Below are experts of layer 8 (counted from 0) of a mixture-of-experts language model. Rows are named router (the router's row for the expert), up (a neuron's input weights, with its number), down (a neuron's output weights, with its number) and show model dimensions 0-127. Each number is 128 + 24 x the weight over its row's rms, rounded and kept within 0 to 255.
Before each expert's rows: "gets" lists some tokens that make up at least twice as much of what it gets as of all text. This comes from a sample of Wikipedia text that the model never trained on. Tokens count by the router's weight.

# expert 48
gets: "\n", "\n ", "\n   ", "\n     "
router [149 175 147 162 145 122 114 101 131 136 149 121 158 122 101 153 125 147 119 113 128 135  92 111 125 100 120 144 116 118  78 101 131 106  78 104 108 113 128 172 155 130 121 130 147 170 121 142 119 132  99 133 118 129 122  51 123 139 126 106 111 114  95 136 103 108 135 122 111 139 157 119 101 111  64 132 140 150 113  75 113 155 152  96 110 100 104 147  96 116 126 163 106 115  89  89 117 117 131  88 130 135 153 118 107 127 140 138 133 174 120 148 177 132  66 133 134 101 111 126 115 103 118 112 172 102 127  95]
up0 [168  98 190 111 130 134 153 104 172  85  75 121 126 118  95 144 100 130 125 161 155 161 129  98 175 146  96 126 126 119 103 107 156 135  93 133 150 120 130 140 153 124 146 146 112 119 153 140 110  88 160 104 136  91 132 146 158 110 136 150 166 149 176 134 101 145 131 109 102 114 135 164 104 126 120 169 157 172 117  68  86 127 115 116 144 117 152 143 134 173 132 128 109 144 161 122  99 126 147 137 137 103 139 157 154  98 127 136 124 136  87 163 134 113  95 103 134 130 113 144 111 128  94 150 151 131 136 129]
down0 [ 95 110 100 126 130 145 149 145 162 136 101 163 139 122  86 125 122 120 106 121 125 124 145 149 149 153 159 116 135 155 127 116 156 145 100  90 142 144 137 143 134  93 162 120 117 146 145 112 105 132  68 150  93 119 150 132 134 119 119 190  86  97 141 161  68 101 125 179  87 131 161 166 118  91 107 173  99 140 133  77 113 101 126 113  90 114 133 136 140  96 124 166 124 112 139 123 112 133  62 130 126 132 123 142 157 124 148  96 133 151 132 149 112 125 112  82 131 117  98 102 128 141 136  99 126 143 135 110]
up1 [141 116 138 124 150  97 109 168  76 120 101 101 168 152 108 133 156 125 126 113 137 107 131 154 122 134 127 129 171 126 137 144 126 186 148 137 133 120 135  87 129 130 117  96  97 108 160 173 103 120 112 105  90  94  96 171 129  85 183 113 113 124 139 113 146 140 150 134 118  94 114 127 152  62  65 146 133 128 128 139 118 144 110  80 133 138  85 152 125 139 115 150 125 120 117 149 114 159 101 187 122 126 110 154 139 118 139 135 128  98 107 119 145 149 145 112 116 109  96  84 132  95 119  96 156 124 133 123]
down1 [139 139 156 147 152 150 140  90 130  89 125 144  89 130 122 127 127 101 170 140 132 156 133 128  96 139 188 150 113 175 117 108 127  61  97 133 124 158 133 182 103 156 112 157 123 157  80 100 147  84 123 127  87 120 152 105 147 141  99 138 119 126  92 104 122 153 116 139 131 124 111 130 121 154 130 108  94 133 177 136 143 148 133 153 125 116 126 129 141 144 137 108 176 128 147  95 145 125 168 112 153 132 133 119 119 182 103 106 139 148 160 118 114  86  95 164 106 124 151 128 129 134 159 134  99 142 148 169]
up2 [173 131 175  90 134 135 135 117  96 140 131 115 129 119 147 120 126 142 146  93 126 115 151 102 105 133 145 137 123  98 157 169 113 115 146 122 117 111 166 133 159 175 115  95 155 130 128 131  95 102  92 144 121 162  99 104  92 164 156  84 133 149 155 107  92 164  90 167  99 100 131 171  97 132 150 119 117 102 155 112 127 133 122 154 129 117 118 140 133 128 128 146 116 169  92 121  84 124 150 134 105 142 125 117 169 129  99 101 124  90 168 123 152 102 172  78 170 157 108 143 140 113 128 164 126 135 111 122]
down2 [108 131 135 147 114  99 147 109 103 131  94 154 128 128 155 112 157  97 137 133 113 132 161 162 185  87 132 132 105 140  80 137 131 132 132 130 162 110 101 116 136 131 143 105 166 164 162 155 142 101 131 108 157 165 121 159 109 152 131 137 157 143 143 128 147  77 136 132  97 120 118 140 128 133  98 107 178 139 150 100 141 100 157 119 115 119  81 130 124 167 109 123 122 101 118  98  91 119 120  98 142  98 169 110 115 159 140 168 156  99 113 143 138 105 134 146 174 161 147  78 101 134 111 149  81 136  90 132]
up3 [129 123  91 123 148 161 117 132  67 118 127 116 144 103 144 130 161 122 157 132  94 151 110 169  84 119 119 160 112 119 153 109 142 124 149 160 117 154 162 119 117 127 134 131 108 129 169 137 160 100 109 125 163 149  96 134 176 133 138 119 145 118 146  97  88 113 150  95 132  85 123  97 131 147 139 139 176  74 127 153 118  98 172 118 132  93 126 159 179 135 145 156 150 141 130 126  92 151 152 109 108 124  85  95 154 116  88 127  88 134 120 129 102 119 136 118 127  67 139 131 159  96 124 115 152 134 123 122]
down3 [ 98 126 136 147 139 129 111 143 100 117 143 138 165 129 112 120  95 117 130 140 141 178 148  97 113  88 153 134 123 168 124 139 113 155 139 114 127 108 131 108 125 138 145 135 128 115 117  88 161 102 147 123 118 100  93 127 123 199 184  59 139 139  88 108 156 109  93 150 142 133  80 100 140 140 147  78 132 107 128 153 169 136 115 115 108 113 193 147 100 130 121 125 141 131 117 146 139 107 110  97 152 113 146 127 135 121  82 106 144  97 118 107 121 155 120 145 133 106 121  70 122  79 131 110 135 135 138 103]
up4 [121 133 128 165 131 124 118 162 131 150  79  81 148 127 123 110  99  97 105  85 126 117 152 111 107 148 183 109 112 127 159  85 112 145  99 126 102 107 135 128 142 103 159 154  97 156 113  95 112 133 120 135 178 168 166 122 113 105 117 133 137 131 170  68 113 130 116 135 125 170 109 116 126 119 127 134 171 107 101 153 127 111 126  96 120  84 124 123 122 124 160  97 140 135 128 160 101 107 156 139 174 102 119 127 156 136 110 106 175 104 105 118 141 162 131 120 133 114 102 131 133 139 177  90 132 181 141 143]
down4 [162 164 118 133 181 127 136 121  71 159 150 147  96 135  92 136 117 161 152 188  96 111  95 100 150 105  99 154 145 125 109 122  90 124 158 115 118  81 112  88 141 107  80 150 141 117  96 136  97 130 118 101 104  89 144 170 131 142 151 152 127 143  94 107 145 104 129 136 156 103 119  98 109 146  82 168 136 127 107 140 113 163 156 134 129 118 146 129 129 118 100 131 141 148 145 119 156 121 117 112 145 134 135 125 117 158  71 160 145 154 144 110 119 141 155 114 154  95 145 130 127 152 151 170 111 152 123 140]
up5 [106 130 102 154 169 116 103 103 158 105 147  99 137 109 124 133 120 149 142 122 119  84 152 115 108 121 121 101 137 136 159  94 170 133 162 115 115 160 123 140 167 125  95 165  91  88  76 137 119 113 107 140 127 110 143 166 161 137 106 142 122 108 132 105 136 151  76 108 187 134 104 143 172 119 147 106 134 115 110 137 117 154 114 140 111 151 118 150  79 122 114 150  94 129 146  89  92 118 116 154 166 108  99 127  83  98 100 113 103 144 121 129 117 122  99 139  93 113 133 146 113 131 161 124 144 182 114 163]
down5 [102 132 162 110 180 128 133 103 150 123 136 155 151 158 160 151  92  82 102 128  90 153 148 131  87 106  94 144 105 102 118 157  98 103 106 112 123  91 107  79  91 152 153 111 150 157 132 128 136 138 141 130 148 133 141 102 137 108 135 125 105 125 167 139 123 175 129 154 134 133 148 117 122 119  93 122 156 137 116 136 100 164 157 108 108  64 133 114 116 153 147 144 122 116  59 150 125 120 139  93 139 101 144 146 132 135 113 129 150 157 113 109  93 109 162 117 149 166 168  88 122  99 114 155 126 136 137 156]
up6 [142 189 115 126 109 152 105 188 124 156 141 135 125 138 153 159 113 128  96 118  75 139 121 143 141  93 134 153 116 144 114 165 166 116 146 160 141 114 132 143 140 140 116 154 132 103 164 121 162 133 141 157  86 113 125 138 137  91 136 109 143 125 137 142 103 111 148 155 141  76 135  93 103 151  95 192 121 152 135 166  82 124 113 133 139 155 136 143 151 148 118 146 148 120 130 142 153 101 122  89 113 101 118 122 110 130  92 128 144 145 136  86  74 117 119 111 113 117 147 139 137 186  99 147 132 164  95 113]
down6 [143 115 124 162 192 135  88 123 157  84 153  97 153 174 116  88 133 145 103 139 125 118 119 109 132  99 147 112 138 151 128 130  96 132 124 144 126 110 152 123 102  67 101 121 128 125 122  89 141  89 132  74 146  90  95 129 107 137  94 105 115 129 132 151 146 115 122 130  80 106 122 111 137 100  75 169  98 132  82  97 116 102  98 139 121 126 142 146 135 142 146 131 123  74 106 138  78 141  90 136 128 132 114  98 161 143 129 140 151  91  85 138 129 151 138 145 146 132 128 153 110 136 150 115 140  96 127 148]
up7 [119  98 113 131 164  83  97  95 137 136 120 162 105 155 164 118 133 159 157 107 146 136 148 106 118 149 140 104 117 171 135 147 147 170 144 100 134 118 158 147 103  88 147 108 126 131 142  85  69 101 157 161 105 134 171 106 154 117 131 169 124 145 163 104 105 108 137 111 148 150 157 111 137  96 160 112 121  85 144  98 131 121 170 110 152  99 125 123 117 167 108 128 133 151 154 136 107 134 120 121 151 114 130 109  97 134 132 115 173 113 103 130 112 127 180 147  63 153 151 146 123 117 135 109  92 145 139 114]
down7 [ 90 155 119 176 120  74 146 139 177 117 113 123 134 132  76 164 133 118  98 102  95 148 137 114 144  92 107 121 129 106  78 121  89 154 151 162 108 106 134 146 153 159 108 150 116 167 113 130  99 135 122 113 173 111 123 134 127 129 118 123 109  94 120  93 141 142 156 154 115 139 143 149 119  89 104  69 126 118 135 142  78 149 122 110  96 132  91 142 151  99 126  87  94 166 164  90 147 124 124 103 129 107 106 121  99 108 112 119 135 138 111 128 146 131 145 114 113 145 124  83 134 146 133 146 137 117 105 178]
up8 [128 118 135 125 174 155 152 120 155 165 117 120 124 108 172 163 113 151  98 125 118 118 147 129 114 108 140 160 117 159  98 160 114 160  90  96 112 164 116 155 120 177 162 131 143 139 159 108 120 138 104 131 134  83  82 103 110 148 135  97 121 130 116 169 162 102 119 161 151 169 113 141 136 107 139 123 106 126 148 157 111 124 153 124 128 193 131 117 115 146 164 143 126 173 100 155 104 111 131 101 120  90 127 109 115 137  75 129 100 129 170 109 116 141 147 135 101 164 135 100 116 145  91 145  87 117  95 130]
down8 [102 161 115  85 119 138 151 117  93 141 139 118 127 147 113 106 166 115 133 121 113  67 137 130 151 147 164 138  97 106 134  92 162 102 160 150 107 140 124 132 118 115 113 107 186  97 136 134 104 140 149 126  96 144 123 112  88 159  82  95 130 109 162 118 100 120 125 103 135 127 141 125 128 163 157 122 183 157  87 104 167 128 133 100 138 125 129 151 142 110 115 110  87 164 106  81 125 112 130 157 137 146 158 155 124  91 154  97  93 133 107 160 130 124 130  99 160 124 137 151 156  79 139  98 147 110 127 145]
up9 [ 77 130 122  64 144  84 121 121  60 137 112 141 161 142 122 113 137 108 131 137 112 151 109 104 139 141 135 120 164 128 126 147 155 126 116 128 115 145 117 153 116 117 130 147  93 140 121 170 100 132 123 130  77 100 176 120 102 150 125 171 164  94 140 158 119 155  97 129 123 139 134  85 113 129 126 155 130 109 129 183 113 143 129 122 160 159 127 146 138 139 160 115  95 158  97 113 136 132 153 159  98 125 113 112 176  86 137 115 156 171 168 148 156 131 133 135 146 125 101  68 159 125 133 124 127 107 128 121]
down9 [163 135 137 113 164  99  71 136 150 157 156 150 161 138  77 136  83 153 142 146 142 121 141 140 124 116 102 158 113 139 110 135 143 158 131 103 139 126 126 134 156 130 127 128 141 157 145  76 109 152 139 118 126 161 143 135  93 114  77 160  75 148 101 138 145 125 137  99 141 151 150 135 118 127  89  93 121 123 104 113 115 121 148 162 120 142 119 134 108 122 100 113  79  78 101 152 118 115 101 153  80 120 180 137 169 152 143 144 122 145 142 104 101 157 128 141 167 100 139 182 118 167 116 138 134 139 132 127]
up10 [147  90 123 172 136 152 154 135 135 149  90 152 150 121 134 147 156  97 139 103 146 106 130 117 115  91  80 164 149 109  95  93 136 133 129 182 131 107 122 154 127 132 158 104 105 150 188 123 110 113 133 143  88 148 129 119 107 114 103 135 131 115  76  68  85  78 126 145 154 146 176 106 120 119 166 152  90 155 138 153 117 137 150 146 130 142 160 128 128 146  95 121 108 127 142 133 133 157 136 131 143 156 153 156 127 117 101 146 118 138 127 179 145 121 122 139 154 164 132 180 120 128 120 142 121  93 132 155]
down10 [106  91 134 138 150 168 134 103 124  80 126 101 126 116 154 148 127  98 151 149 170 147 115 139 116 156 118 157 131  89 160 105 109 111 178 140  82 134 152 128 155 139 129 103  87 122 111 128 142  96 130  73 119  89 103 103 147 107  82 137 128 117 142 114 139 105 140 138 114 131  97 145  93 123 106 124 131  95 120 105 141  99 127 118 100 160 152 122 120 109 168 130 133 140 142 134 103 110 131 154 127 109 140 130 167 142 106  87 118 107 102 132 153  93 124 117 134  75 132 110 103  79 126 187  95 112 160 175]
up11 [108 128 130 164 116 133 116 137  99 155 134 131 167 148 115 131 124 101 118 122 156 130 107  93 106  69 122 153 139 114 128 159 140 139 160 103 106 177 171 167 108 118  69 157 116 129 158  97 121 119  99 156 132 149 141  84 126 101 127 141  76  68 138 130 106 153 136 145 154 140 114 111  88 156 136 136 157 175 111 106 130 137  97 130 109 164 146  97 102 159 124 127 156 113 126 142 114 112 172 128 134 164 116 133 150  94 108 133 138 111  89 147 106 106 158 133 122 185 114 106 136 157 144 113 122 114 138 138]
down11 [128 119 110 177 110 124 124 150 119 138 157  66 176 134 167 156 141 171 106 116 123 167 112 145 110 126 112 122 116 164 124 138 110 128 133 121 208 154 122 105 134 153 105 167 149 119 127 114 132 132 119 120  96 156 139 135 143 138 128 127 148  91 166 172 132 106 128 123 159 155 131 181 138 114 141 180 149 127 150 104  92 118 139  99 107 118 154 134 113 134 115 145 105 145 115 157 142 104 104 143 132 128 117  97 137 149 127  77 115 160 143 185  97 159 135 124 123  98 112 121 159 159 130 101 130 139 105  87]
up12 [119 138 135 127 115 123 109 134 107 132 137 174 153 138 107 168 102 132  69 150 121 178  96  97 106 124 186 136 126 136  81 158 166 136 189 145 129 126 108 119 149 163 150 112 125 101 158 103  91 106 137 150 131 101 187 172 131  82 147 147 110 133 146 106 142 123 173 132 144 114 156 121 132 106  97 135 157 165 126 136 111 132 154 103 109 134 178  88 163 150 123 118 126 141 113 111 153 158 149 135 137 116 141 159 147 155 147 137 125 140 149 138 121 122 130 105  98 139 147 156 127 101 116 149 104 155 101 150]
down12 [158 114 114 193 125  99  77 143 132 132 121 121 120 119 116 127 144 127 162  95 142  97 125 144 125 153  82 110  82 144 146 131 148 125 111 133  73 131 137 176 120 102 128 120 146 117 120 174 122 157  76 129 149 130 137 119 111 163 125 128 134 115 115  81 133 141  73 141 106 115 131  86  95 109 175 117  65 106 140 107 112 113 134 163  97  94 132 137  78 125 157 158 106 118 147 123 124 131 163 146 138 110 151 113 122  96 135 129 137 119 108 134 152 128  89 139 178 103 117 133 145 117 156 105 120 100 145 130]
up13 [169 101 104 113 145 117 131 110  79  95 109 124 121  89 141 133 122 178 119 114  99 141 135 134 142 144 154 102 148 110 101 153 131 150 160 128 131 152 139 129  97 110 184  59 146 126  96 135 155 107 173 140 113  84 118 139 128  67 114 136  82 121  99 148 139 111 153 133  96 121 121 146 108 130 110 127 164 172 161 109 113 110 113 162 170 145 161 125 129  89 130 117 132 126 149 131 102 161 129 167 119 133 128 149 156 141 119 124 133 126 124 136 146 103 136 122  57 124 148 170 127 132 128  97 147 129 118 109]
down13 [119 141  88  69  96  86 133 119  84 109 128 134 112 117  91 116 116 150 114 111 103 112 160 163 142 108 165 130 150 145 122 104 106 124  99 118 135 137 154  85 146 136 134 130 119 155  97 137 131  95  97 116  99 153  66 113 131 114 117 102 131 102 132 119 126 143 111  75 102 116 147 125 124 113 153 119 138 138  91 133 135 129 139 167 179 132  94 160  86 105 161 134 117 124 153 132 130 126 180 110 153 175 146 116 122 140 172 142  91 142 158 118 155 120 126 132 123 129 113 134 128 177 152 146 160 112 184 136]
up14 [ 95 138 127 114 150 108 127 116 122 143 142  93 155 180 191 205 104 127 125 111 148  94 118 132 116  91 138 108 126 127 125 123 114 165 113 121 102 111 136 165 114 131 110 136  99 109 139 123  98 117 129  96 131 135 108 152 134 125 114 132  98 147 135 146 129 143 156 129 167 150 122 159 136 163 139 106  95 114  99 148 140 163 169 131 127  99 140 127 108 148 147 177 153 126 146 153 127 158 152 117 100  86 109 143  84 101  87 135 110 163 183 114 105 171 134 115  85 128 121 124 105 110  88 140 156 150 146 117]
down14 [138  76 109 142 120 153 112 125 136 146 162 150 140 115  97 126 128 141  57 145 141 140 103 109 165 120 138 116 117 150 141 117 147 154 115 111 106 155 127  97 125  91 148 114 117 130 120 145 101 106 178 126 126 139 133 141 116 145 154 113 164 103 161 138 108 105 110 144 172 174 148 133 155 133 171 148 132 107 141  97 210 137 132 163 142 154 123 133 138 129 134 149 147 119 142  76  93 142 118 161 106 172 152  93 119 152 129 134 119 139  89 141 113 108 119 147 125 163 136 129 107 144 105 149 176 112 123  77]
up15 [125 123 149 148 151 172  85 172 135 159 140 152  75 122 108 109 124 125 151  89 140 119 102 143 122 102 135 117  80 117 137 123 116 140 103 125 143 175 157  97 140 105 145 119 172 134 136 111 133 144 152  78 144 110 124  97 108 129 146 103 124 172 163  85 134 136 185 116 125 155  85 113 143 107 129 134 154 107 123 117 110 112  96 160 135 152 117 159 135 137 152 130 143 121 152 122 104 129 140 115 130 140 116 111 129 188 135 133 119 140 118 125  53  90 157  79 126 113 113 111 116 109 157  98 124 105 162 147]
down15 [101 132 142 138 145  91 159 105 129 150 126 163 122 100 121 149 124  92 134 125 177 117 113 110 131 119 140 156 119 157 122 109 155 173 132 131 135 135 130 167 152 156 121 162  92 161 124 114 103 160 133 145 143 134 126 111 124 129 142 103 100  56  80 144 117 125  95 116 151 150 108  86 114 112 109 108 125 126 122 140 131 167 150 130 138 124 148 167 143 122 121 121 191 114 135 131 185  89 134 151 123 103 111 104 166 107 142 131 127 167 153 121  98 165  70 124 141 126 183  89 140 125 124 121 166 147 117 131]
up16 [138 100 132 136 123 104 137 122  92  87 127 103 130 188 118 127 118 173  70 130  54 101 118 117 106 135 103 126  91 123 124 125 110 117 119  93 163 125 167  96 129 126 158 169  76  90 133 143 113 104 142 103 150 130 110 108 142 127 126 124 114 146 116 136 139 125 118 156 122 126 118 114  99 128 137 115 115 143 131 109 155 143 157 140 157 153 119 126 132 119 133 174  96 130 163 139 127 150 113 122 144 126  80 156 151 176 124 151 181 153 156  88 127 127 121 148  66 145 126 135 138 181 114 117  98 122 147 120]
down16 [128 119 179 143 132 137 123 119 128 126 128 140 118 149  96 147 130 129 143 109 114 146 127 143 122 150 197  84 132 183 166 121  92 122 120 110  88  80 157 144 138  91 144 140 150 136 150 187 127 129 132 104  83  92 100 149 100 141 126 133 108 123 135 105  92  61 133 123 110 116 103  94 123 194 142 141 160 147 111 143 125 117 114 124 129 157 129 150 133 152 125 128 140  80 111 152 109 145 142 109  88 145 172 135  99 112 137 103 146 125 140 103 131 152 145 119 144 147 143 125 113 136  74 111 147 104 141 146]
up17 [150 152 115 124 138 146 101 127 119 119 115 105 148 186 147 126 128 138 133 113 149 128 156 139 140 160 122 152  86 161  98 168 131 124 163 125 119 149 122 128 127  93 109 131  96 117 150 128 134 113 153 118 166 150 151 118 126 138  67  96 144  87 155 146 130 118 138 150  93  93 117 106  81 114 104 169 105 141 148 129 121 123 123 144 147  99 129  99 128 140 130 154 130  81 146 164 153 123 163  99 164  97 148 204 156 123 115 119 119 138 155 123 101 162 117 168 123 157 155  91 126 164 137 137 139 183 143 124]
down17 [118  97 160 126 145 139  95 156 123 123 167 126 129 107 100 141 128 173 128 128  95 113 181 154 165 118 110 144 149  92 133  80 101 122 116 105 106 128 126 154 139 101 106 169 156 140  64 116 137 123 115 118  99 135  96  71 134 120 105 135 116 107 115 113 105 171 130  81 167 170 120 124 116 105 101 145 138 137 136 135 134 168 195 131 117 141 121 140 152 113 124 124 117 154 105  96 149 148 108  94 113 147 141 148 125 163 127 103 135 181 101 133 163 118 139 144 121  91  96 139 109 105 143 124 129  97 125 140]
up18 [140  92 129 149  82 122 115 153 110 113 109 127 107 143 118 113 109 103 107 128 165 175  92 139 111 160 127 120 146  82  60 147 126 105 102 129 158 143 148 109  79 125 122 118 165 130 138 172  90 110 146 106 134 121 102 145  92 126 163  84 132 107 155 112 134 166 131 118 114 125 110  96 148 133  95 145 162 106 203  75 108 113 110 142 109 130  85 120 116 143 113 143  99 139 129 123 119 131 140 108 154 150 148  93 143 164 117 124 143 129 119 140 142 120 117 131 125 128 129 108 133 100 182 158 156 142 121 158]
down18 [109 123 122 144 137  94 129  85 129  85 116 167 114 109 144 168 136 137 125 119 115 120 137 138 120 131 136 127 117 102 135 133 124 142 106 123 162 151 133 130  97  87 139 155 106 140 129 123 136 135 129 131 129 114 116 144 136 172 110 119  71 141  75  89 107 110 109 122 141  99 118 140 167 160 142 156 147 185  80 147 133  98  98 115 120 111  90 105 161  76 116 116 178 118 187 154 162 107 121 162  78 113 130 132 154 124 112 109 100 109  92 134 156 136 131 123 155  97 141 159 151 132  93  91 115 160 125 129]
up19 [184 111 122 115 144  94 129 132 130 108 157 140 137 139 137 104 138 109 119 136  87 141 147 105 134 108 122 146  69 104 142  95 101 133 180  87 132  98 125 102 117 117  93  95 146 122 173 114 115 106 139 101 135 121 144 110  98 131 149 138 146 136 131 181 119 135 106  79 115 159 120  86  87 169  93 121 150 125 141 124 153 108 101 123 118 152  98 145 173 184 137 143 176 105 136 102  97 136 168 115 123 105 110 172 143 143 110 135 135 135 148 134 125 122  92 108 140 128 116 115 179 130 115 131  95 136 109  99]
down19 [105 119  87 113 118 114 121 167 121 157 160 116 134 102 134  71 129 158  97  99 146  84  97 153 123 127 133 123  95 142 120 136 151 152 142 110 141 168 150 125 150 100 108 135  99 104 113 105  83 137 188 149 131 150 139 131 168 130 127 123 142 122 162 158 117 137  85 136 152  87 107 123 133 136 144 123 135  96 125  79 134 189 146 100 125 120 133 114 114 110 177 166 148 123 103 120 176 136 127 119 114 120 143 114 127  78 141 127 124 122 135 129 144 168 120 186 126 134 125  94 117 138 115 126 180 145  88 136]
up20 [110 161 149 164 134 119 114 127 128 144 181 138 133 117 108 103 206  98 138 105 139 167 140 116 153 146 126 101 141 113 104 131 155  68 152 165 129 163 144 114 110 132  99 106 122 120 171 148 151 142 111 129 166 143 127 157 151 116 141 101 133 113 141 117 112 104 120 110 134  86 175 125 142 148 127 136 168 165 109 118 144 124 121 112 121  85 181 134 123 118 131 122 132 106 120 106 127 137 121 181 155  99 191 132 166 145  98 151 121 130 117  94 106  82 114 152  98 106 140 164 156 127 127 138 134 123 132 141]
down20 [151 124 159 129 114  74 155 152  94 110 170 155 161 107 129 121 141 135 109 144 136 116 130 114 151 117 108 108 126 136 150 116 137 146 161 137 118 119 153 125 143 147 137 140 137 111  79 180 118 104 124 110  98 168 125 162 104 157 154 141 143 158  86 108 151 105 125 111 162 110 145  87 168 105 153 121 148 113 118 137 164 122 121 153 113 167 158 114 119 118 114 145  76 154 101 121 176 103 138 132 131 134 159 128 135  92 136  77  75 173 165 108 146  98 122 101 111 135  95 170 149 136 107 124 118 104 125 109]
up21 [ 91 143 128 102 142 125 118 154 104 144 131 162 113 155 138 188 148 154 104  99 109 121 137  94 138 124 127 146 145  80 143 162  84 183 117 125 106 129 155  85 121  99 124 118 109 114 136 111 118 161 124 101  82 142 130 146 151  88  69 116 105 116 109 120 117 137  85 128 142 174 128 113 149 122 116 106 103 173 140 126 125 124 116 141 150 131 121 128 125 108 159 131 145 168 123 135 157 127 102 113  97 149 175 133 116 139 111 129 136 203 105 162 162 105 135 154 100 144  92 131 138 170 102 133 125 112 138 111]
down21 [124  96 146 132 148  45 127  94 158 100 112 144 157  82 128 133 112 129  86 132 135 138 169 113 127  96 152 111 154 152  90 139 108 107 113 154 139  83 103 160  98  99 109 169 134 150 135 158  97 113 163  96 136 110 154 114 117 108 149 119  86  97 126 104 108 142  98 131 106 110 153 135 156 105 116  98 119 118 132 127 101 130 142 108  80 136 108 122 129 125 137 148  94  86  76 118 101 110 104 143 109 144 108  86  85 114 136 144 110 116 112 135 139 104 136 116  91 141 142 144 126 135 131 126 127 141  94 172]
up22 [ 92 107 120  71 112 145 115 138 110 173  89 119 126 100 139  98 101 152 141 138 108 155 165 101 157  84 141 112 168 125 108 163  78 136 143  97 142 136  99 149 152 117 102 184 145 132 150 115 145 116 121 129 152 128 134 161 157 128 137 155 112 117  90 146 137  97 146 157 111  85  81 131  77 111 154  87 148 135  94 133 140 120 117 152 142  87 119 138 131 122 123  99  91 136 109 105 114 136 140 138 118 164 141 143 144 105 147 125 122 137 122 198 133 126  91  94 141 140 108 130 104 128 122 106 110 118 152 107]
down22 [165 119 154 126 117 119 101 132  94 160 112 111  87 141 121  99 133 114 123  79 158 187 137 136 131 133 115 100 134 132 110 111 141 122 144  71  92 110 134 123 136 144 153 108 137 153 142 120 128 169 149  55 148 142 121 120 106 121 120 126 170 108 144 140 117 134  87  91 129 112 107  75 145 103 133 118 148 160  73 112 107 141 132 152 137 122 142 176 103 141 133 162 166 111 148 109 126 107 126 103 136 183 143 104  98 142 129 120 120 134 125 130  94 106 163 205 128 116 140 114 132 110 135 140 141 128 125 139]
up23 [139 122 153 124 116 136 118 161 140 121 149 155 138 122 131  83 133 126 108 126 163 106  90 104 106  93 116 126 107  96 127 127 134 141  98 121  93 121 135 121 138  84 133 120 115  89 118 122 108 141 163 131 158 197 143 144 149 157  90 174  93 109 136 123 128 128 169 112 167 151  81 160 106 142  84 115 166 147 137 145 150 102  86 165 140  98 124 149 135 139 168 124 131 181 144 141 120 171 128 129  98 166 100 126 105 123 119 149 129 142 130 119 122 113  80  97 145 142 171  93 113 119 115 133 133 147 154 166]
down23 [145 149  97 123 121 127 122 112 106 157 150 157 133 123  90 117 106 135 169 168 116 105 152 128  85 111 114  92 133 102 114 106 145 168  91 131 115 120 115 157 109 176 128 127 144 136 146 108 137  94 104 127 126 146 125 137 144 127 170  98 136 102 121 118 177 149 146 134 121 134 143 114 108  69 110 128 161 145 122 108 126 101 161 129 136 146  87 157 148 113 132  92 145 133 131 121 134 113 151 173 166 134 191 129 111 120  95 128 157 142 120 145 162 109 106  97 146  91 143  99 106 118 118 112 171  94 201 143]
up24 [124 132 158 127 109 119 116 135 112 160 108 114 145 140  92 134 127 128 137 126 135 183 134 102 129 145 121 118 144  99  56 154 102 120 169 138 123 111 137 141 149  79 121 116 123 155 204 119 123 121 130 131 162 113 120 147 141 142 148 110 100 110 117 126 127  96 126 158 112 109 155 107 117 124 133 123 105 202 121 134 115 111  96 124 132 128 164 110 168 128 131 146 118 159 112 133 117 130 172 172 122 114  92 102 187 126 176 123 119 122 104  96 159 135 175  82 128 119 110 159 154  89 113 109 148 113 120 128]
down24 [123  86  98 129 118 165 160  97 133  96 120  86 103 127  84 138 145 163 133 162 135 105 154 110 123 116 100 158 115  95 133 176 153 103 138 166 175 126 120 157 135 117 135 162 134 117 147 104 136 140 134 134 124 154 138 130 179 112 141 124 145 133 142 115 107 108 153 166 140 129  94 123 162 125 104 141 143  64 106  83 143 152 121 124 119 140 144 126 117 113 101 156 115 135 115 131 170 106 120 121 154  97 113 169  98 158 133 174 104 148 130 116 132 158 119 149  93 110  77 119 132 152 141 142 178 135  93 163]
up25 [144 130 143 113 118  89  80 114 136 102 141 135 128 121 120  94 157 112 141  90 141 110 119 179  72 122 127  80 117 108 150  92 114  80 128 119 101 133 127 133 169 140 138 113 120 106 192 130 158  84 145 114 128  85 128 165 137 146 115 140 126  98 142 115 132 168  90 165  89 159 155 127 135 118 149 147 107 148 127 154 126 154 112 147 159 124 115 144 110 112 103 184  86 177 118 120 119 155 124 164 136 119 101 114 100 117 147 114 131 107 122 119 151  97 110 137 144 117  90 131 166 123 135 132 123 144 128 173]
down25 [132 138 145 166 175 100 145 151 129 146 135 131 124 115  70 100 150 151 127 141 143 148 105 157 159 116 117 105 126 160  85 124 121 124 135 128 153 117 131 125 162 137 103 102 129  88  98 114 119 106 174 130 115 137 100 118 136 174 145 120 145 123 163 146 125 118 127 112 110 109 140 140 125 108 148 124 116 151 175 151 142 177 113 116  89  93 181 100 118 129 130 222 122 147 117 127  83 140 104  93 152  85  94 142 131 123 139 145  98 147 167 148 110 128  99 142  98 105 136 126 137 103 130 128 144 154 155 112]
up26 [148 123  82  87 129 152 161 120 143 152 135 129 127 137  84  96  97 120 132 156  73 122 127 116 105 130 121 173 103 105 129 136 133 162 131 127 111 130 159 137 134 124 138 135 148 130 133 107 132 122 127 174 163 126  84 126 137 139 125 124 148 111 172  80 123  74 119 178 157 110 114 187 162 125 167 143 138 110 121 131 126 181 128 123 165 135 166 152 124 108 125 102 105 108 132 134 130  86 121  90 119  99 124 164 119 126  94  86 127  87 150 138 153 112 138 148  82 115 121 110 136  82 126 130 132 152 122 163]
down26 [135 173 178 127 127 145 120 134 126 136 130 133 132 127 104  99 146 131 186 143 120 170 122 132 171 124  89 137 160 167 127 119  82 153 104  95 149 119 139 139 132 172  99  74 133 143 142 189 160 122 167 135 162 146 155 116 128 106 128  91 119 118 102 145 135 146 163 139 144  81 127 105 109 105 108 136  87 110 141 126 142  84 164 113 137 112 126 112 104 148 148 141 133 126 100 127  85 122  90 127 112 142 119 101 112 165 132 182 110 113 122  94 108 139 120 106 135 161 117 110 134 140 125 123 149 103 176 143]